config.toml
num_attention_heads = 4
norm_eps = 1e-05
optimizer = "muon_variant"
schedule = "wsd"
Below are experts of layer 3 (counted from 0) of a mixture-of-experts language model. Rows are named router (the router's row for the expert), gate (a neuron's input weights, with its number), up (a neuron's input weights, with its number), down (a neuron's output weights, with its number) and show model dimensions 0-127. Each number is 200 + 20 x the weight over its row's rms, rounded and kept within 0 to 999.
After each expert's rows: a language model's description of what the expert responds to; "comes before" lists some tokens at least twice as common just after its tokens as in all text. This comes from a sample of Wikipedia text that the model never trained on. Tokens count by the router's weight.

# expert 60
router,200,204,227,222,225,201,200,215,216,196,162,185,212,198,205,214,213,234,169,201,213,233,186,203,191,196,191,158,214,181,209,200,197,231,196,196,195,207,228,181,220,184,217,173,204,215,207,205,176,227,188,241,251,180,196,246,197,191,216,205,224,206,170,188,154,158,192,217,175,168,219,190,184,192,189,188,210,202,216,231,191,218,205,210,233,226,182,190,228,182,231,192,174,186,189,201,190,197,226,191,184,183,196,202,175,208,176,221,195,225,253,192,231,191,191,179,236,188,218,212,227,212,196,192,205,219,193,212
gate0,217,201,245,214,201,223,207,236,197,208,225,194,230,196,218,162,208,210,206,223,222,196,160,179,196,214,203,209,183,219,190,191,189,197,238,193,233,240,216,194,207,185,189,192,173,192,194,194,201,174,186,207,213,227,224,176,211,190,226,210,233,192,214,212,223,197,216,204,197,197,208,216,184,178,184,193,190,203,186,221,220,241,170,199,165,178,230,169,234,200,195,200,214,181,205,176,216,210,166,213,225,227,239,199,144,221,211,193,174,198,238,195,221,196,179,188,204,198,200,228,227,205,193,241,197,220,183,211
up0,238,227,202,161,214,213,192,188,198,187,192,236,172,203,200,164,201,191,191,177,220,160,193,185,147,201,160,195,177,196,188,199,145,207,217,193,215,193,223,225,208,180,218,212,241,212,172,210,170,226,204,202,202,201,210,189,243,202,207,215,221,187,215,209,231,243,210,213,211,189,213,190,204,175,188,173,191,194,185,216,212,172,180,195,183,197,199,197,203,192,209,238,208,241,178,208,196,190,222,211,176,237,208,199,184,220,186,164,190,199,218,199,202,204,166,181,194,173,222,204,205,186,195,158,196,198,183,201
down0,186,211,185,220,186,204,211,175,168,209,219,231,224,195,192,183,212,173,198,208,230,170,226,203,217,197,222,213,200,229,222,186,229,168,177,183,171,191,222,231,207,191,221,179,176,195,208,167,192,210,184,199,156,180,166,227,157,193,230,221,221,197,209,202,209,203,191,193,189,209,176,210,215,212,193,178,196,219,219,205,156,184,184,205,189,226,231,201,212,194,205,193,193,223,225,225,196,215,229,205,186,215,216,180,155,182,158,210,201,195,221,176,235,195,189,210,210,236,175,225,231,206,210,203,211,218,159,193
It responds to: Punctuation between numbers. Dashes, table bars, decimal points and semicolons between digits in scores and stats tables, such as 22–25, 3:28.94.
comes before: "0", "1", "2", "3", "4", "6"

# expert 45
router,179,180,227,222,198,219,219,214,210,200,186,196,224,203,237,197,202,183,183,194,191,218,212,197,186,188,193,187,229,178,193,218,213,230,234,201,176,204,199,210,172,199,230,185,190,212,203,199,193,158,167,227,210,172,177,231,190,201,191,195,182,179,186,177,199,205,193,223,215,176,199,211,203,231,203,191,202,207,181,230,191,196,188,171,240,232,143,199,245,212,203,180,228,166,171,176,215,205,166,190,233,200,212,164,184,182,224,199,184,196,206,189,202,171,203,185,249,193,201,218,220,201,154,192,200,205,215,222
gate0,240,199,199,197,207,188,200,199,204,223,201,232,215,207,170,205,210,224,218,198,208,196,194,204,210,212,192,185,164,246,197,200,190,207,220,192,188,213,196,192,201,206,205,224,176,173,199,168,215,192,191,212,180,207,206,234,194,195,206,220,195,180,159,196,195,203,213,194,198,211,179,169,184,221,204,181,237,204,183,193,190,167,201,205,199,183,213,207,207,221,189,198,170,185,205,205,205,205,235,195,225,161,184,206,208,165,141,204,207,167,206,197,239,220,207,163,178,180,286,194,169,173,164,188,193,195,209,209
up0,194,173,203,220,207,191,187,198,190,209,196,214,200,233,225,188,199,221,190,209,190,200,204,211,173,185,240,180,157,180,230,186,189,201,205,196,188,211,218,206,178,221,187,206,221,183,234,181,191,232,164,201,169,198,231,227,205,212,208,208,192,180,203,225,190,175,200,193,187,213,184,184,202,171,177,153,204,193,188,173,193,147,212,232,209,205,181,197,186,224,198,196,172,193,228,243,194,209,219,187,195,162,172,202,201,199,190,222,208,169,193,208,226,240,235,201,217,186,230,240,179,181,167,204,221,196,233,212
down0,191,191,204,246,175,149,216,203,244,222,190,218,215,212,226,177,231,160,188,211,186,204,193,176,186,182,186,226,189,178,198,165,182,182,184,191,179,216,236,193,182,193,202,193,205,218,210,221,194,194,202,175,195,176,213,185,195,205,202,184,199,218,205,213,204,221,207,209,209,192,200,236,187,230,186,199,199,200,169,198,189,225,216,213,205,203,148,205,200,223,171,194,145,196,172,159,200,191,194,183,167,193,181,198,179,222,238,199,225,217,150,224,202,202,226,222,202,218,189,202,213,212,213,208,182,202,167,185
It responds to: Sentence-ending periods. Full stops ending sentences, often fused with the word end (s., ".), plus paragraph breaks and section-heading == marks.
comes before: "\n\n", " The", " He", " In", " In ", "\n"

# expert 39
router,200,193,220,203,226,224,206,178,200,203,216,180,204,191,212,213,174,234,177,189,212,261,165,171,185,208,195,179,190,175,188,205,228,194,188,227,204,188,215,208,210,183,183,198,196,202,202,197,202,206,178,209,224,208,226,226,221,185,187,223,232,186,191,193,164,173,213,244,182,202,229,202,244,191,192,195,219,192,175,209,214,188,179,167,191,212,172,189,228,187,212,190,199,143,166,192,228,161,218,214,190,217,230,188,193,204,201,214,187,193,238,183,188,216,199,145,210,191,199,197,206,215,198,179,171,202,196,174
gate0,180,188,229,219,206,210,208,193,204,206,179,177,207,192,203,239,220,211,225,200,178,252,196,248,226,177,222,207,222,199,203,200,178,225,190,221,187,223,225,175,194,182,198,185,219,221,207,188,192,155,218,193,200,171,226,236,206,180,174,202,193,214,192,168,199,204,153,207,196,195,212,200,246,203,208,206,225,210,205,187,193,208,188,214,207,232,164,208,211,216,197,210,215,163,186,209,229,223,209,199,174,205,188,176,187,186,216,202,223,194,219,178,187,209,149,223,189,178,167,211,210,156,203,222,188,167,202,194
up0,196,210,203,234,205,207,233,228,186,194,255,192,194,185,206,228,202,214,198,176,207,205,178,204,208,222,229,215,201,205,163,207,202,172,191,195,222,187,214,221,226,189,192,190,177,218,188,175,214,253,191,183,201,239,194,216,198,194,168,218,196,184,217,189,213,204,166,196,210,200,184,205,220,214,210,215,236,217,226,175,208,194,224,216,173,175,207,251,185,249,190,202,200,200,195,217,213,213,208,204,174,217,157,192,178,197,194,214,213,252,244,189,229,198,224,210,200,228,206,171,217,196,210,200,206,213,172,209
down0,190,180,162,234,180,201,207,183,186,209,194,201,180,182,223,209,200,189,212,208,179,192,201,221,189,198,227,217,192,190,191,188,208,186,203,194,215,140,196,213,212,218,188,151,159,217,185,187,200,175,207,191,155,222,196,209,227,215,225,232,186,237,216,226,220,218,203,242,203,206,146,199,205,200,205,208,185,231,233,212,198,224,196,200,213,210,168,206,189,182,188,173,185,201,192,201,181,200,197,209,200,186,211,192,205,191,210,205,224,238,203,187,189,201,246,196,218,176,256,223,211,199,216,246,195,209,195,178
It responds to: Opening brackets and spacers. Opening parentheses before citation years or (born, spaced table pipes and dashes, and pieces of accented or non-Latin characters.
comes before: "1", "2", "3", "4", "6", "0"

# expert 54
router,207,164,211,224,213,194,194,209,203,210,181,214,192,220,202,220,184,235,182,207,198,237,213,171,217,196,193,189,203,179,182,217,203,177,208,233,219,206,223,216,187,185,208,185,207,216,208,191,181,207,189,229,196,191,192,208,206,197,197,193,225,201,171,240,182,197,174,227,168,194,200,181,216,228,204,198,199,180,193,216,220,224,211,162,213,219,174,170,232,177,229,204,176,198,178,190,244,183,202,216,198,192,205,202,191,210,199,262,180,197,248,212,176,194,154,171,219,195,236,193,250,186,169,217,190,202,224,216
gate1,183,230,204,214,211,213,204,137,192,206,196,197,195,203,203,180,193,226,213,231,199,169,206,180,225,199,222,195,202,219,162,238,210,206,161,169,197,221,189,195,175,229,199,208,202,200,211,225,206,204,197,204,179,184,213,180,210,177,208,221,202,181,186,154,237,174,219,223,221,212,194,218,201,204,190,169,208,170,196,174,167,207,185,221,209,190,192,179,229,240,189,217,178,179,204,198,249,208,206,194,220,197,183,192,163,224,199,176,189,192,161,199,211,204,167,220,200,194,228,200,170,203,203,197,173,179,239,210
up1,196,185,223,154,210,187,180,173,197,195,215,230,185,182,188,190,173,225,212,199,163,184,223,143,212,202,207,221,190,205,229,210,223,191,178,212,221,183,187,225,203,169,198,200,241,209,188,212,223,223,237,168,190,173,199,196,195,204,185,211,213,180,201,166,247,203,176,204,237,208,167,189,216,205,206,214,155,204,181,187,209,211,205,203,209,189,206,198,197,226,190,221,174,194,206,198,185,169,222,176,198,187,206,198,221,165,245,222,184,212,215,194,208,193,210,229,221,171,214,184,228,220,202,217,208,190,238,202
down1,186,260,218,179,209,210,193,204,178,211,204,205,207,170,191,156,187,193,210,207,203,184,213,212,217,195,209,185,202,198,171,189,203,195,176,214,183,215,184,178,174,172,194,177,215,180,198,191,193,175,179,206,163,215,231,172,198,209,199,219,184,206,215,187,217,209,184,151,218,208,195,212,225,160,212,175,195,205,197,185,189,226,228,213,199,178,198,197,194,241,206,213,179,186,236,193,219,191,211,187,214,197,217,175,131,201,208,220,216,213,205,191,175,198,242,219,183,232,198,215,188,220,206,236,213,220,237,167
It responds to: Separators before numbers. Commas, spaces and prepositions right before numbers, especially the comma between a date's day and year, as in October 18, 1912.
comes before: "1", "2", "3", "6", "4", "5"

# expert 29
router,194,220,231,184,215,228,190,180,179,198,227,205,207,170,234,187,237,189,186,190,192,208,200,172,163,206,183,209,172,242,202,200,196,192,219,209,229,188,240,196,169,194,209,190,172,209,196,230,220,191,188,193,217,210,218,231,207,164,197,195,203,170,213,205,203,192,206,219,184,165,225,184,220,214,205,180,210,219,224,229,200,187,191,202,198,219,136,211,234,169,232,160,225,169,186,201,189,170,197,204,186,218,191,201,195,203,212,207,184,238,197,171,196,174,203,173,224,205,177,202,207,201,172,224,202,184,211,175
gate1,190,215,219,178,192,190,135,200,223,205,212,204,210,214,215,212,171,207,167,174,231,190,145,172,204,212,194,206,219,201,217,186,219,208,224,209,165,200,178,194,199,231,195,183,184,195,168,212,216,219,154,190,196,202,256,204,208,208,205,180,226,198,186,233,199,201,220,201,184,204,201,201,190,204,218,195,168,202,225,214,217,171,199,184,182,193,235,196,179,226,206,219,249,184,162,190,203,193,234,228,195,191,218,194,192,214,244,195,191,202,183,172,214,176,195,175,216,216,214,211,209,190,188,179,220,192,208,174
up1,209,185,140,223,209,206,264,212,201,189,229,196,207,220,205,208,206,194,222,201,200,226,197,228,207,208,221,190,188,200,195,208,187,189,191,208,219,196,182,174,168,162,231,237,181,203,205,180,201,209,197,207,220,196,193,187,201,220,202,200,203,202,198,198,205,160,219,184,206,175,189,202,186,163,243,247,201,199,164,173,155,190,210,208,195,180,190,203,199,174,194,175,187,228,225,186,206,217,184,183,192,201,184,170,198,212,188,214,210,193,222,236,195,179,180,228,191,157,176,146,221,215,201,213,206,204,209,208
down1,202,191,218,224,175,220,172,185,200,210,166,194,235,200,212,188,159,180,215,226,187,237,192,202,181,193,195,234,205,183,216,176,218,178,195,203,207,225,188,187,214,196,203,204,159,227,227,188,162,182,204,229,196,148,213,174,216,196,211,235,252,216,182,181,169,203,208,194,221,210,173,197,219,203,209,190,202,231,199,229,193,175,205,208,202,233,201,207,209,198,203,210,207,197,195,179,227,216,230,223,204,225,183,206,192,189,199,236,202,192,223,157,203,223,219,185,231,215,202,209,244,189,183,180,232,195,206,173
It responds to: Table cell separators. Pipe characters ending table cells and rows, and semicolons separating column headings in awards or episode lists, e.g. "Nominated for;".
comes before: "\n", "\n\n", " Best", " Win | ", " The", " #"

# expert 52
router,227,188,209,212,217,207,206,185,197,147,180,214,231,195,188,202,226,207,177,200,201,219,210,225,197,203,201,178,207,202,194,215,179,202,215,208,210,207,192,182,165,241,206,213,194,192,229,189,170,193,158,241,208,166,226,231,226,175,205,214,184,164,203,204,154,167,195,208,184,174,237,238,198,208,204,168,190,194,243,215,191,220,195,189,242,226,175,186,209,185,208,206,222,194,173,227,204,177,193,196,195,192,185,202,208,190,174,206,192,226,219,169,186,178,181,194,217,222,223,218,180,203,162,194,207,224,216,211
gate4,174,240,212,184,208,203,189,210,193,188,221,209,191,204,197,200,204,207,186,241,168,205,214,228,217,208,197,183,210,234,250,194,181,225,208,183,200,196,189,183,204,202,192,201,200,179,230,200,200,188,177,197,189,218,211,195,182,184,228,183,231,193,198,211,209,232,215,193,174,203,216,216,175,184,188,238,169,205,197,207,207,167,227,187,183,172,171,202,197,190,206,179,195,228,254,232,233,176,181,154,192,187,170,194,186,180,210,215,206,240,216,201,228,198,153,213,208,222,242,168,189,229,194,202,184,223,200,208
up4,208,230,204,214,197,228,210,226,227,217,191,189,203,191,212,207,192,226,213,240,210,189,182,213,202,176,222,209,217,225,204,205,176,209,210,182,199,224,214,230,219,191,205,179,201,210,210,208,194,175,203,224,185,220,149,216,182,188,189,204,180,202,187,196,236,194,208,199,210,187,214,205,181,221,223,243,177,186,211,177,265,241,228,215,171,221,223,186,242,202,205,205,180,208,210,203,191,221,206,189,225,199,178,179,195,216,183,195,220,216,204,219,206,202,196,194,180,209,213,162,204,236,187,201,194,207,118,204
down4,224,232,194,185,175,197,182,218,162,199,205,188,165,190,183,186,179,175,189,202,208,179,214,195,215,214,210,208,210,156,240,216,228,218,184,168,188,225,187,219,197,202,198,243,168,205,188,189,188,202,195,219,206,203,220,195,217,175,181,197,173,221,211,211,217,208,205,221,196,229,190,211,201,224,150,232,211,214,195,169,221,180,230,225,199,180,220,165,233,181,215,200,198,171,175,220,200,189,168,166,189,187,197,212,199,215,196,203,242,175,202,209,224,202,209,213,242,196,162,199,231,199,177,218,192,199,233,201
It responds to: Digits in long numbers. Two-digit and single-digit pieces inside coordinates, years, catalogue numbers, percentages and statistics tables, such as 85, 87, 1951.
comes before: " | ", ".", " |", ",", "–", "°"